{
  "experts_per_token": 2,
  "router_cosine_scale": 10.0,
  "lr_router": 0.00216
}
Below are experts of layer 7 (counted from 0) of a mixture-of-experts language model. Rows are named router (the router's row for the expert), down (a neuron's output weights, with its number) and show model dimensions 0-191. Each number is 128 + 32 x the weight over its row's rms, rounded and kept within 0 to 255. Numbers have three digits each.
Before each expert's rows: a language model's description of what the expert responds to. This comes from a sample of Wikipedia text that the model never trained on.

# expert 45
What it handles: Leading digits 1 and 9 of years and dates, as in the 1930s, (1910–, 1998, also other small-number digits in tables.
router:161192131157149130120121085151159102162054139136130134159109125170114136142053080136113138147113156205098145142121081136132114169173089135135094164106157129128117116136116090113052134096114175163076151080133139144148143192124147123064104157144112037099072132160121111108122161061159087118138072136115158080143118128145117113193149204151141138079135148133153093143103129130118139177122131143196105159117115075096083150130113124097150094103098098072103090146113220121182148078121198192081165088120138138137128095127139105169082102139115164175147122122128144132137171152160105123
down0:174160189126175104133167156155106129167127118091168181127128080130135114119184084106146148137122113127059135085147113191143190074129067129169090150208122157112174131129156103158155108095110097108156100087166129125125130144140138095075169125077132095124076189184130062115147117184105116112141129136234124118175124137118101115143124136184095161123159111139128088151192163131104190161103157104142117131139084076154122144096135098119135093131095129166061143121178149122077059133055104122109083126162147097113100080142109158099175125155082111118108116142118114174120138170120103152
down1:142147093163149153130135142209108055156132136153160139131135148110107119130112080071166149111110087134080176157139149189085170124074138159141080167135124110134113138184162101140103157150107118150168140111090097122081153216113134164106112133113199070094096136178136136073165144177127145152115119172143176164112166151147105091127121164123123129143167138110149091058179080079166136097113017115076097066164155070132139068134148143158117104163147194089121125147124087115139136137119117124105119168135108099187178171122140111099115087110127142135137120202081123125134098152120135129
down2:127165133089130126115054105136122151170175114161169130112181155160197153152157119122125178071092131182088090135118108135121126106110169092104141134112087185143094148133134101111115164169069153094167116110156132114136086137130175165147082120113119122090050163173155107079094149067106171071103182179158135168130118186132153119107142137118183094135129148100108124137145117163081165150125134104103135128146064116111144163111130222134195168192119080076175097102124137114120102125137190168095187196132120145117161115153090157085152108126117164164170106113122138093086126173111092141
down3:100150181125112082120182153124116171171180167158101121174128068166128059037119081093137058087103153119160123135104084150131178147097109143147143126136145157167103123101089134129093121104123114149079155143131169093128134088146092127096109095113129118134182168167134142144153173116137130112117153191154157174129117162180136103131131039094138134155083099157124140127152146115182172152121112076108137113043170187146122131158098108183142124153161063156115116100133204096094169083142160115127169136097147106128171108160144129129144158116137139155095087174143184144103218149140165154
down4:114099094135178078143206104159094134114052095114068144101178113152174160141090109126097173105147090078099163150178101089103116133146112140078130137170104162105140115176068074144150143126179103128114139133183110154085114142113118101123160065104103139092160073123124154067125160091165155147099106106136136085145115140086105146129135164140193222072122173141169078162135132151191139072184056181120126165155095120120133100048117110142130129120098086138121111182183114153118132119115079175126136137126094085164086120106100098158102127134115124114155170136155137136139093125141172135
down5:152142145130177173127157078091115084101169172121102174111184191165179133135172136112119101062218161116119125122147072148101103155127172092147166144116129134150120141145090129133152172115153183179083139164117125102114077115128147150128091111137093123104149091122156138086109177101178168166142112125120112205106101089141124134126201158073110128125075124105140114104091142156152152175129186083063117158164191155134134143181192129151117086121098117152127145120116121161130109109135126133082132159132091184133105070107111139191182121167131090107160147097130107113031131192148097151
down6:133134129124155111113065149172087132162183100137112135138139162134154092138149133095124121165117127131109074141136135132144079124097102156055160113124170102139110154128186145164153084082089161084206074077100098182102109113156098095074133159088152129088150146116097083091087160058153101132148149071154155124156143145124161112129132054074170143186114109215130117075210111132123181097134087136168142147117146132094144140092089110155103116082096171128085124179140121182112129160117139098181115162100121171161166113141111111127150188136134118095158136171155102185134060106145098105
down7:125122154140144107145143130143120097094123112100175145158128121149154159159167134104054158155177077117143187126120081137107166164147219124130126162101135145114098093155149121104120110128090159186151142157115096135144158107122106149131102181133126181148090139163122038132152112111124088126118143096181177128118169142076152039147121114101140143119128186079159080111090073216148125157106146129131075138150087070143149123132161140078120089067085129121063101112136103180089084156134091149160117105110093168111133128081170088111178161095084101169082154069104160155125090091139171159
down8:112101078052152170125179133145189142127162166151098145119131150118115156097129182101102089133157135106168150081120192141163186052123183133110135127151088124145105112107118153147145112121101145058160126151122081092169139091148144093048126115114097213177100114180211182105149112161185127173121160125154136118123071094153108178121130125156130135130132135117144169091052132151088137111119126081047065162107131112099133126153171136149108119146109171170118173150156058130143108156127134149171112116179122099133106129160103144112131147129135108077086099123095092086076118105118185108
down9:117090074117102066165079124127096206123106166014130069122157145094155127134116091123058139154087118153100142112129148100135099146147130120142093114101081114104173119110070154154122139137200138143163109181108114157129121118180191110112134125105111092095175109134127181115120103097131160098140170132161169139083141120161120152143078070089111094149116147086113084141101106111166133196161103087139093073107190092106131120129100092112111132173171141070156091198168122070145168064121105084137164154098111134065153079173151132103172132117124152113170121141109117111075128113131118153
down10:111119116174129124200152109104078173137121149074144084097162129073120161148109148108128141218117073113143164117123105122115054086110085123140133119149138133109134067150105180173130168091123131109093132128135124066140109133157096113107118122150116158118132088078098118139072121140141076187117115161073110148154097110182163133063156068085074194162107154077139131149144104119122133112085136167170129158133129138157128118189135112130176128039136110114147116106136193075114133130133150133125045137103138132143111146093186222149140072168112170145127145167122140061121125117141137190
down11:094124070110128149125138132119115101119089124063066150067143150098134147130127185120098129113098076099117137146151172147102132127163160118064106144123077094082113092120087098111190108103134212056225140151156070174159085139133168106093137145059128155126132143113201112097169127151157139133099150105141070132117135090086079164163107088124141137137166098149161090141086119113164119126077102082126082120148119065091137155099131145111116095136099176087129150098117124124165105127186089157175161154124111118119114155146163098088167142128180147083154187144153174125099122124087124050
down12:135095118097123188174098171062097178100154132150116165172225110099122065119108095116090122123128095153049136117131080164170099158127082149156100146139058141139149132130131188115130158060130132127109165152133153135155085127154140079160111073154136151218115144095104130168105085144068147143104155106128156165100150134115099138070112165156114153069153146118129125115127112098099119153179154165179144155140136146139090076096114086135132167141160108124192126124154180084144161102123143082162181129091091081110122119136217105152163147103086129121143099083118182081149127145090141123
down13:100118089135064134182081124079114101159115085104112087105195127076133194176108085127123134154127138076104161142131175150090061104134121129129142051148118154093149066114119098118125175117141121130156055144070097115085128097132121148221129128127191125127083120151116107196127177143098110138128110077090150102099126099078092145096143150088105108109069136126135136165106141131131153159104088141127200158094152221097103118094100135114100088151137082105124133152099090138119187154137091155155145136159109167122124113109079079089120095197131074099146163127129145109135104142167074152
down14:133158137085121149156146101101141113080135148102130131121121127195148114091159102121129153095171162093140137157106172142090087134193059111151165124117156096123098074058122112158093126170084115154168132126131091172093181137134152145112174030113096140157115164124134105078176198089152135077143160153086137113136141114115114126219129133091105125145169148148093144100150161089200166142116143152055082127205151129158070141170146141183115130183121097159115135129096099133136127106118146063129142114049086067106168115173190085108146167121143109108116152118101133124175135116131133111
down15:075181121152134099151103159127140083142143106077107131150142096137055128064125136104126168079176129105105129134140125143119116195122127165104066196142079112149163174144206179167120139138096184092126144138138092101130136139169120101133166159129116137139164126137127155141086161105122139150190144157094139141122142049173149157102169168092080167122148097112119081180127106141114148123113130138140170127071165110153096114070096145079145112138082128134084121135158048080154122121146158158152151105071238123110129148125098120144170112085119129049128129076138045142148157125100086115
down16:155180118102138138143132142086162133188104121107082201123125086158108099151126121051124132116160146131121130086087100173144181117119127099133123108118179088156135195104091108110125194080102123196108117146118133135169122160138130159128156076186117151111111087101080133228116160126080123077105164152058172156111085156081121079141119131082226093178144134135121136148108152158088115139161100134151124187141153118162137130134152143159103166214135114123146127104135170054118134081126113132137103125104147123163156206184093142134153121164139139095169141168146161157179140109140110144
down17:103093080125142106127073128036140073104132136104129087127081095146096126131136139159157205120177160111136097138192139116130146112101126119149178124095142153125108098061164100094133115101155185154120104179075149119174121141161111142174127131148115157118189176111172052119108084132085136145088119138079113126116119171152113103134131115099133123125112131134171118096126119155128161102192154112132128155164126117114138046151168113127196103157088135119105168177181074167201134182167173122146109124151159195131167204169071103170154075149169156151132118164138078125162129083151140129
down18:153141115127170138114128146104178113068155153074127085134096107161135110132110127107140111102113119084077144113159134171090143151108126095091124174069063162086096157112144147144151134135138141150185093102149097165139086091170145139140140140127170179059104154169129187138192108091098082191095133112156092195140088129142125140118139096157109126117098119126111086134112153140113177157114107108133065129160148142115088118190137124147123132039111099102142150124156151181075184119195195163132206188087143085108097153191129104110098145135129133144201109145121086140081093084089147171
down19:139139166141069161109115128100116097153154089147172037146107088157146111175175119113159180090114188172157145128147102123034103098121164128130146158169146115139111076156099158036047134106107146175134146136146217135185076090127108073132061141130169097180106085125075157127121136121087126108123132083143146111112137129122112148136111114150078124117158154108099132166179199143087114137072133118072152081158105090113131117120157100132160119163162043084162127110132132166123123146156149166094165100124103135117138130147159156126169153161093152124158148139165178116149161177122115135
down20:138187158131129084142141139101165044130143079165145102113173156168134113101147138164138106103130112149102143139117163139137176167103166047174118139098114138139069121138129124137122135100150117134178082066133073150131186089186149123153160158158098121143034181164128100107149182174179204106130200153129142202175124143141138126131083106108123109084096129112111113096156175135120106159126143105058077097101128164161144140146086188170129135071124092079112096113115129063193145133123150156167132160104102137138060114100136141154110105118099118150103132138170095135174091158150113162
down21:143098172200131146143109083081070170124122135135159110141086110111148092126113108145149126096106168130139157137096053147101118109127048157169112092087140133126142099104202145149103131056103093207039118165055178105127114134100127126118144151150113123097133143188086123165113070099058128113115101090101071158096153101071114148114146153118168122137075130133148091148099142117136178164157145128115125127096140023130169100122159122131098091100127077076143092124089125158088140131101137138127109088123156150202107111094102114126153143121106092133055132072138143155136140108190122146
down22:167146129126157113116171096128165174140107125106055121066125161157145124094115084132149164108139131134172102092120126115088189099110114141056114173120124156124083143124119111148137115100096088117130183111230126085171105189132161058144139159076165092160097131124100183089171083119124213128170094038099086126111139127106145137153123158091173135079163114117107084132196168163137127140129102158106091074119121064103144158182150110107140076086082130116150179086100155133093112081125160160134153131110167175141108120132150121109139147127122156187134121170151151133112121158179178130

# expert 7
What it handles: Capitalized word starts in names and titles, especially New before York or Zealand, A, Man, Ar, Mad, plus dashes in table cells.
router:057129113150113076149101164163151118109125146176145121093127120151187107145096163107150107084080139123165158163105097111097149093230124152175131149114095090127141184093136094187205144149122140067103139110112095108166191119142203105139162162159129095121132128131107109144124114065198076118075134138136105108139110086092112133165125117155169103147153164170139091143106136181101111128131100142066079089115121090138127095119146095130145110160120116066120124132154130227114123190103133132086122160080116127109157073133175136100149104168144124146102123105184145170211117111120154067
down0:127102143111116130118079111133156103142081078133092122074133112116150133137105167069169130213141127141154138121167103147120162141162113163133146158112115126099144140138134217139099094155146086082125137185168105205174184145147149149125097138081190193119098172069160153165089133059100170088136150102123153095104166151145067192108178107093139114086154148086102079135152122128176095166094132139191147143125114107170144167092137138139142181098134099071184081141119110173107134109155120136123156120106147159144143161168129104142166121099124107129093109149032167165111079144078119162
down1:114101117140175116182156141134127183161126143089169084112096106071142146113163115206097081159139105139132127150109141188133080145206199131073129122129103099118126097139099117121109123143110150142107101128097076149122138165121210153133165134098176114069155113156184202190089067098088138065093061130161127124138114141059124140158154084148170134146092124126111167135122152108107127155094097139141112149135117118185149105132163154147177160101131066134089095153087131136084094087102115098104125129143115100198167161166185118130150138076124139098156166174120178107155085167152074139
down2:106023133145102152183081113154188191074114131126161098132085105116085167098094164123140132125154109113097158194090127106118109139073179140164113085136116131181134118207215147073104152106090131095178159186209142087150146153161108125102143121136121110125086177149153180151075154084128154137136172159081153127157149097180177153127150082140097150117153196150161135163115144136111150133146162113128150090102097166136152134173117154152116125109165153078151104137110130125168120102158207151132139106050114172118128138090115125119126143152112152157103185139112153151173168133112120120
down3:120086132163155091128146119147225138118178150180129112106133073165222158167117134149127140143107100053148168196130184087153138160114092132133118144137048158068140120151135133150146179136088149149139168124109141097132135118137176124177128146135162107155164082097112171116165108145113097103085141123134141125139109163153150123139119032165157121095130135120180205066109110130124097039148128161130125110173067100134112168114176112121145149084164078092123095145162108149178114147086119136187129133159064106136117106136101128148118112148122101127073144126158052118141136124093069131
down4:146150132104129103151132149119152093133126122143060147101125149078130135172146141147081099200102197116102098112107165152092103134134186158149158129141164092154141094166092111153103160132150137143142166130118074116115097194151136089089142152140143076097106119122152110089185097131198101106132135142148148128079111151113115108104066165090121210140152154067157187106091094109096138185108114144082150166074187089142153172101120134098159109066097116144070075145079175143146160100143116178080143065082120120151063163098087145104139194086152070128135107125101108117132169176139116102
down5:129124120113096125132132116129151102162064143197116100120113086148091126131159129149116137182079126136100132104125135095149123123109155100111128120158106133144143168191122145159070150132164120079124122136103145151136150065118216123167111113137100120131138136136116096134082080169065131127156099136198130151104138114135106110098087119059193161152129156159157116168167173204122054154148167141172125135105095182155125232158144144117159142086084125170186091191131120104138073142194099109159138101090068150176126065145186087149146134138135138173150106160105067120149112163108171096
down6:118106134150138075100197160143081140154195062102115126151130143099108106154093162163131131189109141149156169092131124189131128076087099129108111084115157102151159105130121115172176088180104127162120146132173077035103148130167136056122147183168126107132161142139180147151094125081120123174160132112122129129059156115145087183087133085147177145123153085154142104158128167115140138133151134209120125109144116070107077141072112197147087145161094126074154115142117058108154104175155125118185139220167146166161123143152114134075127131117071135090089104117131128145106125122114139119
down7:133106146116157146134133121099134171116143079177115160176079097159082174131136063135123116102108097084126179121083115172101109105135087140121087106179132110084127107141119122119152134081129128114122177098080065153137121179132135103121134064145132136066031079160116043138110124121061087097109122079139121160110097148114096106130173138137063132139135139116110170051111147121069087200144143093161154109109166097082153128203141166133159109163168141112137109130150071149067133133105112123093164138068142152098145124107125103099167122154064135113151113072110088101072093119106178120
down8:158122142104144081078160179121122169168221186066130108139131151174092172170138153109140141158095110072136124129111133144128076097178098167147106115115114158162106119137176147092128118164164162134118126130209118179104108156115179079120151123139131113091144089080131085129099108146146162124129188114189126091147160115199083146171125098085189111130157126153151131126055166122101111130176123114195092160099103165147168169139107138117191124134136099131110143129107158091164135181138111102112192139198128088099113073132084154177097149064115167139143151112163088083122104123145178130
down9:191156106040140157067074134134098200101162099133182121125113130099174108104129109112141070131128115168137144080139181134085175074139087152063113133094102223140118101170114167131110138152105178141127166142137130083107137135124126115119089140071181126122100101147121095130115144133148114131115074180107122108130094152164126185198075125127098085128108098129137112169128116141153088085176147094135111085166127068144142075146100172160140041115075073145098110135104162117107113118141120108123123127050106153135120134112152084098135145137104188098053136111122112106064091126125093151
down10:172191095140107152109095135094139120131126204092061144067039162139145198156130195170157118109189116128110149160146152037159138160155151149182134103105084122120114135176170142100122176127132134156194121171109110119125115139128123144102164164082124109202125093130115139094162158140170151097094136109146119110111153092143132173144206085099159135129137170090108157157097119149118137131115194154167081170173145123132154162109109072121112152153136143140128143070150118150148074213139119123079183151137134131127103118104115174146119088196129097128114135168105173180093112146100117125
down11:179115148209136127112075121154094098132148133205063092104128124136163133147149088153106206167135161200175141101133136161164139124108139074108039101099136117116056171150136151148176088156101041111152093122131136139098116155114112099085092154192104154100130115117110111094082097159114127135109162072080077159185115156100131092166087150147101095151093162150115092144113089144166166094166127118107131082087112123139113116126118076084096158141118095151075121050105107134136179145080158145071161109200167093126159089143159128086119124151145144135128120115127154133142133144098139120
down12:119081087112154116090149147109085088145119122135098131136101141101120173084123174120108177135132115134192126117106114175100120113099157149140126114127106141170071087157139111105159132085129136105125117146194160113181089097079044153070177127114105154164143161131143109106090099176162112115083119170088104093153107085147182167162178132131118099122118094089121075127156147139119081117092137121143102106137115193130152166180067145161192077142129117089135136134128156163170171107087219173171145139143127147188096098098112100144123149103144185152131148078130185095098101174098152229
down13:071100197137139161093140138101157093159179149117164101094090090178137108092135096148173174129142163135086082115081145115105115139156137107157220133139131175147155134164092085126129097125120141104089127162102118132163108184103137171135120138171133088127129096075143109146114128111084126104150126139177082048124120113155126138157116127126098077096116103086115110133137144168079129075165109198151163124117127143127067159091138126049108121099122104167152136125191126155158131112143157064120159209158108168155174223113146127086154160078150158104080131123188159167113072146078153130
down14:166150135136172165064159197129084095138131134083135126103093131163095168176173125078126178127100122117130067115101071116178091130087071187156129165098110137088127117098158110123126115156123066171167163182131166148129108141115135110114108062121195054108083117064186086168059152130133103159144136152144091123177119117144110126203058160144125183149149113121222159120077134161124122115150148150143139167119191154119105126118111081133177098121172127122128118169136124165100183153116142137094154150106102080141166098083106128148124170154125106117090138113137101104142146119069123123
down15:132112093165077141136123084173119114112128147106135091144125095124180121154152100097162146083090087161140119076127098165140117146118150068111147113095146051101133103087119124187139099113031085118151161105138078115161084120098125150174137057101167115085126183110082158127116120093123074164077098141120145152102143118090155129146134152126145082139126140163113165148133102143153156159078105110167172146121109086034116099102089100133142121184185110086079139157168085115061098169117137179142182100162120102098152121081107139086072147165107119106115159078162076140105113194073129129
down16:145154079099073117158160114101146191141158063141148127097064061158144140116159100125110130179143145146084103114137162097107164119139091082127162103113168111059167091134129166122100142104163165177111107071111084109064122143053113191099071085178178172103086103195099102141112148104131091095113095149082178119103152166162144129159145112105100084124183127089137125141139117132115122178136157132127117118105111128145118108112132092182152054179076174162143146126111142128151139111152112149131086083087093060107101161187109123107116078151176110134120161121152137135093084118200096141
down17:116101080084125190131118119131113102121156049135108151130114129117154112159080076118136106155091182097090141089097194103100150077083138118160154133100164104095132142140100173125081135147124134159137135166066145130091146105117115104072122111141131131139117181068119166158214068135093100093066171104103117116171139115129128146170062094125134147100086066144140094161171127114069074082156134095097128170172161124177092046191129139147134118162120138131117098170128122146135168129085082123100142166195146124117133111107167124154130147130131149135211071130088078139145139094071161147
down18:109121129165148075140131093150157189142121091161144174143149107113153166126093104125148126132124180170181144156093139064159141077137145102098155120100131119090197102146131101137172122116073144055125146119046147093113102142098188091082125120120135128007183116102118105150166131109137161150129147135098137165151126103129091114095087103161135104128128164116132127118129140118076124094114136125178100117103096150149177128115169181111141224084105149169174178113167144183101153108143158209081141107070154092148180116191161108164126094145125178085100160125095129116113102100104136087
down19:129060175122120111198161120092107102167183153132115124151130088105118131074068118162162114151118136157129072138152216133041182153111112127141128102118096103140092064112112093105090086159093106103102103104094174139169084145126035175182110070125090080162125119141168112136147198155113140182118152130175104095169141175124103137155092140109121081097120096125127088126180151190143105113058125187188091187135068151119126174076150100141100166137127119103078128121131097129098174123096168131182123123139149111090144126134109105123122122104139146128122153113139081140092095134142143128
down20:076113115137115121191117110113136109061110080139103145104097151142119143143079153116154093148114148159199130114119132139197158102116082132149088092163131168094097116107091171126166142148082141144124083153107072100186154140125132128108143117070084119100155110075126117073083123126106068067174130113107149117102147127124155193127137111143113124153092125123098139158132116062128117077141083191037121088111088107101060143152117122108112117161153077080154136144149145095137158119122189122048063177150114133075112051091171135121159116126096099078158125111151148098068179136133086139
down21:174131107122160163125050144074105120120123109146166111115078164142130081129102177118143128114126128164167095168065160100156213144064127120168080141170140140143025159161150146140129118201108139132108169128069126150138135076167123137144133094150141155114066132082169103144170161134078143180117068159109112138186128164121145107144157070118138103115076133146166107152166142130159184140122055097115132132161193127081125144145113118090121105048117130147101131130139131129120125135163097186148106168140123138121134150118131094114126159128109097161116104108171157019155179178125171125
down22:158147152089141118114110117160183117129130153092164170158132098108099101100055080152072149106141162087114134114176130148064103151101199171065125122103131117198104116101143152065078171204103145137041130127147131163148104103154119125131163136115136161070106097136180170097109108113054109098086159098125125123106136174130148178068058130131116113129166098135149123137113157135095174144089085131057099113127157117115135126123117191109142101119134080121138102075083137142110144064138108086134095104108161143160079140176130119090151111127191085147081045124105134099125114093158105119

# expert 37
What it handles: Pieces like y, ph, ch, ro inside names and scientific words (hyoscine, Kyiv, Trachinotus), and some a or the before nouns.
router:093126111154109150074122094135161146120104117119122124110164155166174081080106137087102132099135121116106164170106106170103117069104120161148146167129067114105108217135062050185220105121110143119049089172130094139169121104204181111119110062166093113047137113110055177118148175173170110132070132125102126108103136145105130134133120114153149130116147108097143154144145100122106151120130096117124129087098161161135156167077094053117190147164123161144128114161126150143157122114087152157097118147169160089177149122104101132141149176103117140202129140117174155084145089133122140155
down0:086087166142101138158140124119140152132148100138125091163110146138157104105127117129161089082128116094132141158123106117114097151165116042099087171125179139146146126178163085139108131071127129127089142099140173083155156171167158076088196142126141102138069141134095106084154151091103121060122174149093113186088073129152086120152188227114116146165130181190140132140139104181121096133184094165125140108151159086110127129125119117147120120196185092107114109084123147154103137165129075120156136145156074125105027089140147089109105164143148056132106150160079075147138161106138103091
down1:134118160166150118085109097105142165134130162077110120086159174150135148165117109128105146162145084144161139081129137132134145150065103168165149144063130145130089187124121141153163070117184110160157119111180115134116120151124117091122088121116117175098073190125107149101159170126128123143145102112140148101170168071151091143109192123187095140146143102112132115195106116066149162050155126118116047165098114107183211088113139138142152076162076116131169111116100085123154165139137098175134098134191108106111098176149136073109144106083195191155158102079108155142136147145206134101
down2:100128125197135165147160188144124106138143147083125114142074053089150195074103098133089083098125130132132107153125130091117171079142134138071133098103102129165097112208077107118129154123146129177147089166104099128122093119084120092124105189124129129066143101186144106119162112141139096168151168168163206153132095097115142144110114121096182145095163121110087102136138166182080140147115140156114113147233099116144167151182143207140158116080120165115094125149066129141081068141161143115133136103168127159127118162115136186126153141125166105110141092189110174156132115069161169133
down3:124132163113150110126117100144071157184110182099105139122108165149072129112093106141098151133153108115149190072196140131106137104137161122075136116090123070071135143143089101140189165114167142163150160137102104099085118172058137111083093122183074093150066126128096109127125145090049099143081138075142166162136113144121133118143188092090197139055147086134140139168172174111080152119158051142146150125125084067153131132155135096151172108137150111140113160165104120159075120131082148103095139114164170159126129146118109132184104098100129095060111145130143165123156114073197121099
down4:168182165120152115147123201177223142183172145065156109099095138133116119104144128146159140169133136145181164165139127154097097117180112118183123164095144097141160166156157157091200132165133120085192105097111120118148106140092121105131089114120118117061123139153152073138164146120172138123105166125101128134167082056101142085082096111176133121167157155163118114108085116080110213117197093088150117131147082096186124091190122152167107109163106133113163111114107153136152151149112141184109122124127175129122069105141143177142166157128119148105138200096165166102125055110144133122
down5:126091094140138153156119138126087127124179119123140144119153092108127097119115191121154113111116140119121159112154182149116126143115075099106207143174112142219180160114137113155089094138153147129121111115080124147085138126144081100102052136143127141151097164142146154215119159093097165119092149162123164126170156094137075134082124084129145106106088150147179113153091112138099150187174175101100118077122081138162162128117120106111195135101147195081135156159152155105158086097172103098160115153049117144168121137088098125177171125148240198159128123135165109131140177083164093112
down6:101086116152175161070128149119144141113142104156151058108195157122098147131125167163089189197093128083092112161107137063138067180083174116138075125162111149131066112147076106173145119150051149086103181172057119140076179134142124148100120175101128161186127142143090126096133085110094128114116118187096144097087123106183111123158107108141145147167111185109133125107089090104116077123114163100120140095175152140116146142095215104109158131092127152210129109155086132153135113122128131109103121168099170113148129132172072144116103173109087114114099072191146145127155125146135138108
down7:109065123147102093132193092109124152156130096136080138111148166111136091095120117121060131140133115182144108110176126077095087105123120125177126101178099113118071198108156118158200086135115077125153151082164110123102123175176171060155119142098151174105097070159144136087176148152222116112108103162080133178133122132118111098185165187135138123139184097163122140146202110113164120121124136121086086104111113115068150215148096161139154125182162164128130108135075093110083113143112124113143104143114139156165131172088120084123104125139139111164177078172134197108142143104150119146
down8:115158141189110118107131175127185159097143107144180081161090131088145143129085161113113146104131135127116107148140172170072136096129159141133175180076129098078114101115114141103102104095140091157150127146161091120071155113144121098124133136057154136154098143067115098121139188085173223118123139120126134124179142139154170074153129096063105139112147150083119131105141093084136134208203094082166138126152177133096162127192140113113111136128144099120107042119149116117188104136094097217084136117145140113105104140153154161154059094181092138135130088168154144119147088073102167108
down9:115119113088110101115162148087182132127134172096128080147152141144154087151101106128166055091132099128114177112051139161068123075189186161128121104161158115121128195151170127151152131132149145120130133146152132143136141091176111148128170118178121123105121172171172157116116141184152107144111105158175170167087089181102106108126149098170088131161153124120116156148133175075124154163135078129145131140115158127125150114105181132121141104161153192133098142183137137221179161105081078160148186142223159153147174109171126113145129127108104130171139126201124115055186184117129119091
down10:067115122161117127138125133101131077102129085120179102138108159158108153162149090075075144144104041158105184161123145212158182109136193165160086158144145189171069201100098132144195124110142083155124176079104186130181144088157155157135135069133166080125148143139135151128164182072077150083086134086114131099140165144127137159094095088121172059128160140084096121107112125099167106143110129139131149149145178165131111174097125112085150128175145050142105061122111100119137129136067102115128109139135136159101161153111148132107103155143089097115117105112151120117141140184104127090
down11:116119117134176120116090145132130120146137167151127060078178115177148062095181089121095098131159115143110113160150185158131216156142122165051101135214142114119159107127070093115147084150146172072119132132170075102088081141124136107045142104185079137119198137139098116170159112126119159108157146169155054118131099104066072178118136153096106185150126100129168151177132170143179131112138108146145139148166125094094116162152150112143178136157088084117154141098133113065122105125187104127109142145113094141095163126083104147164137107093071149151100119148113134115174162086146138137
down12:116115106135137134076054162120127165088184140111133129129107066123142069117065160151166166119118110082072122168133139107124115149142083109143137019094116133191135163120113153150130101070104098105186054166093179109133105110118172059124112088132131144123119110231107142135134110127080104067142141102132143192154193119097159191096087130143120159070105156163139101152134149114104092072083149103143146118130118134156143171158128150149089092122119116192150148136105121123149162153113165124100097105106135148109155094115114147185182113146170151085114134115162156089108170172086155156
down13:116128102093138142095156174064170166133145138145116122114147134114175122133139115122215116147151074148072162129182105116110109068133128112145137127163064073085144118146067177158123150075151082190152107111093138143109103081146146125160139183156098166129169116104150140128096119116164143106095095124102114063158146105131099111163114132090103113163103124174034084157058158129164100102091135201189123183160113110178133202051102099148113138121143137172123092156104154158081099113102113136140144099152166153109132088099054127109080077138097129164164148151127100154109152099139106116
down14:143100114121137079163188158102088120162140055085118083130209100092124139125094129131142146185096125196146126101162186134086136157125140158139161124136138136068107135135161157162152119166147213109170107179125101117196123105076105113108089183114103212122154089139100139180107156184148144103144110127124146130173133128136140177098146159129105110113124112127135185156136109072115147187112139141077116138145082155158109115098111130109135098175197134138079118135151125177162165122054108080121093177162141083098170173104064082118119111103147149112114119097094157120172097105120124204
down15:143148149086106136148083190144165197070080137137117150118106144103137164158109147160219090119115114152100196181115141108142147089149069149150140173124109092123111129185155107073088099079053142119096084167144142092092113058127095106166098132174134163083171162094163139141083150105186141110125162146104123107135074099116133142145177123050145163081161172098102146108139091084148115111194146176133159105111153095131112125133150162141135161102090113156058156147128122100123098073170139110139128160171147122156159106160146118195101135191115145151099104146137084134161134130191116122
down16:143192117086153051110110104156099138128127168066183139150141120146144101127130114181120134121170145177142140087126089164182135116151110151144104064103174108194109107095145127147091141119139115152120133142188131155131150101146090195092142112100175103086083139117079125192139148122130222081108107137166142134158167163078180132095139128177116191175116178121120126107131151154132154140109145163094165122111105130092098114194087190135104087084123143166174116097178163093133180064150101153122106130095102169095180113143156099151127167100161169151187065156102136136146125180119094117
down17:126120131131191169121109093109126125079140065133091062110154058145130095094085167135174125113118153131138150135089120162098118164192166143104140116111170139112171133119163091171109134128141134098070153108154138119083191087093172104052143170148108117158141085147105078097187122074173101093098109181123068115159196087159140101139109142108188166128110103081099166070085148106174122133146114145058158155100155137118138114192089131104129144130143112164151095136115148162132077108147158179085131095114127115098142097075156109172165094133124094183126159131100138141166141093049110088
down18:039094153134148105148094158145143154152119119084113124068166075122097122128163162137134126151145067124079116105107194116153145153181116221132178119086062085078153100116121158111123121129149093131106113133127131156094106136127128138065163078130174130091153154098150091085144139114099117094126043172145091112047120100113216080093145107114175140136102087180158142174137110117118072129092137175107127123107129161143131117171075114063109101062088100154146162084161143137097129134144127153119194148121089113152119117107143116106108098122122094174070128140109080120134148106102151194
down19:116201105159140140138184092126169201212134130095147127118139163149112168137084124069140222089155141132171127109160103166092132151110167136069180103156183102139151129140146060102164139110155145165098151157103152113162093156138161133153094134097119127131118147142087129105159169101115149125163068121181068145025190097139167119073172115149169104123159174152118213164117123143148120123103163172129141129132122127149142148082144134111152095175134069138161104109133204144123165084145134113121132153113132122100139133142159158136098118122093127094104144156095150167128199110175068130
down20:149083115130110133135115114156119149132167158138148123145103105180143146129090121040189162130121115080147146161105170118116109075160140088155102121173111135149121130156123079139096126161156154135133073132066178083079076141129132138082067108130099059085131086095094135122147105086092105147145174082136109128090163141146138116128212195182166133111131123101065130147094160094125130087076111156169138144178136091089107181142113140103168128114103190161142066162181179092141108113091134095113173044120176123136115043160123104108144120151166098077126120180130098173111137111126134122
down21:123097140108137111096145135137132135174092123161124143100092135106168132170134152067133108198159129099135083153060058116144051079105125181088155106178148079153073133124118077110123153176142083113165187156099148144143156117124111059100144079106106098166169083161124160135096085148153135125122074123148108159046105141110145131164115177115142135182096161148202164161119109149157116145118091094100153155105104118108143104157105157132126126186157137054110125179178112108055125123149127139134177137137101067175137187099094129084122105090132090103115125126062121161135118156080180147
down22:162085095136107106158135141142147152183083140082162101145110146163103124167112084158097081104126112112096082053160104114123094124078122137163132101136132139120205089136170107157139165124171156054136093125110104144135092129103130185135140149135091120163158117154118157082062098113105088072129166083104148160116079081146149125111140104114156112149089162079147107108129098100094070102191147137143175120172114113096123104135117081129087114120132118160093113178148133115108113136147103046109130093040101133113157162117109178094161067096053121156165156159053165081058175112135126101